From a checkpoint of a small mixture-of-experts model trained on Wikipedia.
Size: vocabulary 32000, 94.3M parameters.
Training: a variant of Muon for the experts, 518M tokens, 7900 steps.
Below are experts of layer 5 (counted from 0) of a mixture-of-experts language model. Rows are named router (the router's row for the expert) and show model dimensions 48-95. Each number is 500 + 25 x the weight over its row's rms, rounded and kept within 0 to 999. Numbers have three digits each.
After each expert's rows: "gets" lists some tokens that make up at least twice as much of what it gets as of all text. This comes from a sample of Wikipedia text that the model never trained on. Tokens count by the router's weight.

# expert 62
router:509528506481517516496482454487476495483508494494520458434476477499498503489492522491499465498504518484532478470493480497497521454496523526517538
gets: " and", ",", " The", " the", " In", " or"

# expert 30
router:473506484510523510490463500469524467490526465491503501500519473498491538501506481457540502471535501510505448467551521539565491475455541535531523
gets: ",", "s", " including", " such", " was", " are"

# expert 10
router:484504475507513502516476470452506485465518460481499477443467478551512486486500507498513492529527498484513501503530502516490510479481558508511533
gets: " the", " a", " an", " by", " his", " its"

# expert 9
router:441513504506521514511480442464531479502537454493522481478510482516525523482515473536485501471509479511546470462535494509494529425474513511525515
gets: " the", " a", " with", "s", " The", "ing"

# expert 5
router:471483522496473518509480494467514472471514486495527466461500436496506486479502519497556477460494530539520481472530484560519511476489526485537495
gets: " to", " \"", " not", "'", " would", " who"

# expert 39
router:494505525474524500498462504481513481481504474479523470451481490541507536474478528522509494503488498555512460487496493545557521502485527504529556
gets: "-", ":", " of", "=", "==", " name"

# expert 26
router:482509504536487509506483469474516457489541480487526462485497514541521537486491509505519465493500492530527507463522504495501524482486520502535501
gets: " to", " for", " with", " in", " on", " from"

# expert 15
router:456494501487511544519472499485482480475550488502491450493465462541516522488528465514532497517511499498493544464514482505507527475469521505543486
gets: "\"", "s", "'", ")", " —", " Votes"

# expert 1
router:443525514521510500484454503470490455478547495500506477474477493518527495463526520534524510510502494488530479499538511522542529484472564497514527
gets: " (", ";", ",", " /", "/", "("

# expert 60
router:492516543493507534508461478493513501487539486467471478479536472546512512490538471505512549507526531517533466497501447522556504497510532497492499
gets: "th", " November", " September", " January", " October", " December"

# expert 36
router:468515540462529482533479495481500466497523492496537509448489502539538528519510464523500537475508498521516507491507483498540545493509512523517499
gets: "\n", ".", ").", "\".", ".\"", " UTC"

# expert 42
router:481521502534515521484491464470515485470523462451523490460482499636500503496511502507505467483538507515512495478536470542521527501497503554495483
gets: "ing", "al", "y", "e", "ed", "ic"

# expert 4
router:482511549480530539555507514511534494480491475466493496505479494562496491472504479491507488483504502522544458478508497521507518514473540514535474
gets: " A", ".", " B", "A", " D", " C"

# expert 23
router:451514542516506550517437483482552437503536479487539517468520487549518492467543488493499502456517493537508487516520487519504540509463520489525508
gets: " ", " 1", " 0", " 2", " 3", " 4"

# expert 2
router:485522551516505498503474518499528471481493465473539513466512465551494532449510477506543516483544491508519504484517467514501538507465519572526485
gets: "s", "es", "ers", "er", "ing", " system"

# expert 52
router:484498556526518535503493439497551501456545487509508486497525466580504523507489513504507481464546516488496500483500472501503511516445520542527461
gets: "s", "'", "y", "er", "t", "d"

# expert 6
router:462516499499514500537508501455505468484529458454522503492491472524539509488550499530535499457545485532512489507511508503507507497496501499500501
gets: " he", " it", " He", " the", " was", " they"

# expert 54
router:456506499499503501495485459505530466489511475498534482515509458537495527469506471482545503444512510550558492485569505535509525540491531511518513
gets: " was", "ed", " is", " were", " to", " had"

# expert 3
router:462521500474521516509421469501501502482504492525499469456503478498514523476536499482518501499537536490511463483524500534491543477504518515524524
gets: ",", " and", "),", " but", "\",", ";"

# expert 45
router:481499515483512524496453478475526474478548472482516491455450507523527508481485557475514470500540527533506496506507485543511530475524544484509507
gets: ":", "|", " ", " |", "-", " as"

# expert 59
router:472514519516494496469502511476512479502535501463560499477488460539519486467548505501511458500506515492520465491518455528526499484496547541503475
gets: "\n", " |", "|", " 0", " ", " \""

# expert 13
router:447506507480550508499494467483550487485528462469508474469482487541509524479521511498500496497528530518501492467517456519510490500517528517532547
gets: " of", " in", " for", " the", " to", " on"

# expert 17
router:458522521500529520495504490482537500488525489494496481489510501532518516497482489484491495483493519516531505485539483546532514538450519510515556
gets: " the", " a", " its", " their", " The", " same"

# expert 41
router:486511510500510530527501503471470485483513452469498460461497470536493509492544480470521511498553506497559499490522491488515515483489541511532493
gets: ".", "\n", " States", " century", ").", "\"."

# expert 24
router:480518532483535535486476507481513488477512472488510476502499471534505497479514482508503489498532493522515471478522497560522520529504508511528524
gets: " in", " on", " at", " was", " from", " by"

# expert 16
router:482529538495526494497471520478502500476533479498491495505448461532557522465493506505512502505492497509519442484522456507539522521456548469548507
gets: " (", ":", ")", " =", ";", "N"

# expert 8
router:463513500542510532493475478515518457465564441455555478488474484533538503462506455501514488501542517547495462493501471530530522474508532504510507
gets: " |", ";", "|", " –", ");", " 1;"

# expert 51
router:486540525484483542486500466466523521504512453491502496473529504518514501488518516495522481497502526513525487496523469536496508464471509528522502
gets: " which", " that", " it", " he", " It", " who"

# expert 34
router:495514510516516517535500437495543480462514465494540482457486514527495512485502522462521478457550523496528456487492510492530511481477544497526512
gets: " the", " a", " his", " The", "The", " an"

# expert 40
router:461498528525536528488438528489493497476527504481498446465471511542508481471504463503540524505509541530506495508501463506525539520488525507538490
gets: "-", "|", "S", "=", "de", "C"

# expert 33
router:506482532498488525498481487496536474431534456477537516496440477524537476498519493502521508472505497504500506474522480535534515509454581502516506
gets: "\n", "==", "===", " ==", "---|---|---|---|", " also"

# expert 55
router:486512506486503509542474486520495468488521457476493514478467475525531511461527485510524508456529519504507493498512477515536547494493529520512531
gets: " as", ",", " a", " in", " (", " of"

# expert 49
router:479507513492511495505474523505497467487511468479493493459479483505547500476554510532499490480514567487526480488525473527522531505505563523504508
gets: ",", ")", " (", "\"", " |", " is"

# expert 44
router:491506506508517558518507507498512488481500510471507493457495477529512495481503514496537513477534515512522465507484488509532491508474530524547484
gets: " and", "-", "/", "–", " &", " of"

# expert 21
router:501525503493498500504482464484495470481528468485514435473470493554518538476479514535521509483530510513515486480491506522519484471505513513512507
gets: " of", " The", " \"", " A", "The", " first"

# expert 12
router:459549495518524514496504502535525470471518493485502500482505507538533473481520488497513491481527494540527510512491489505531527466497532517515494
gets: "\n", "The", "A", " first", "===", "American"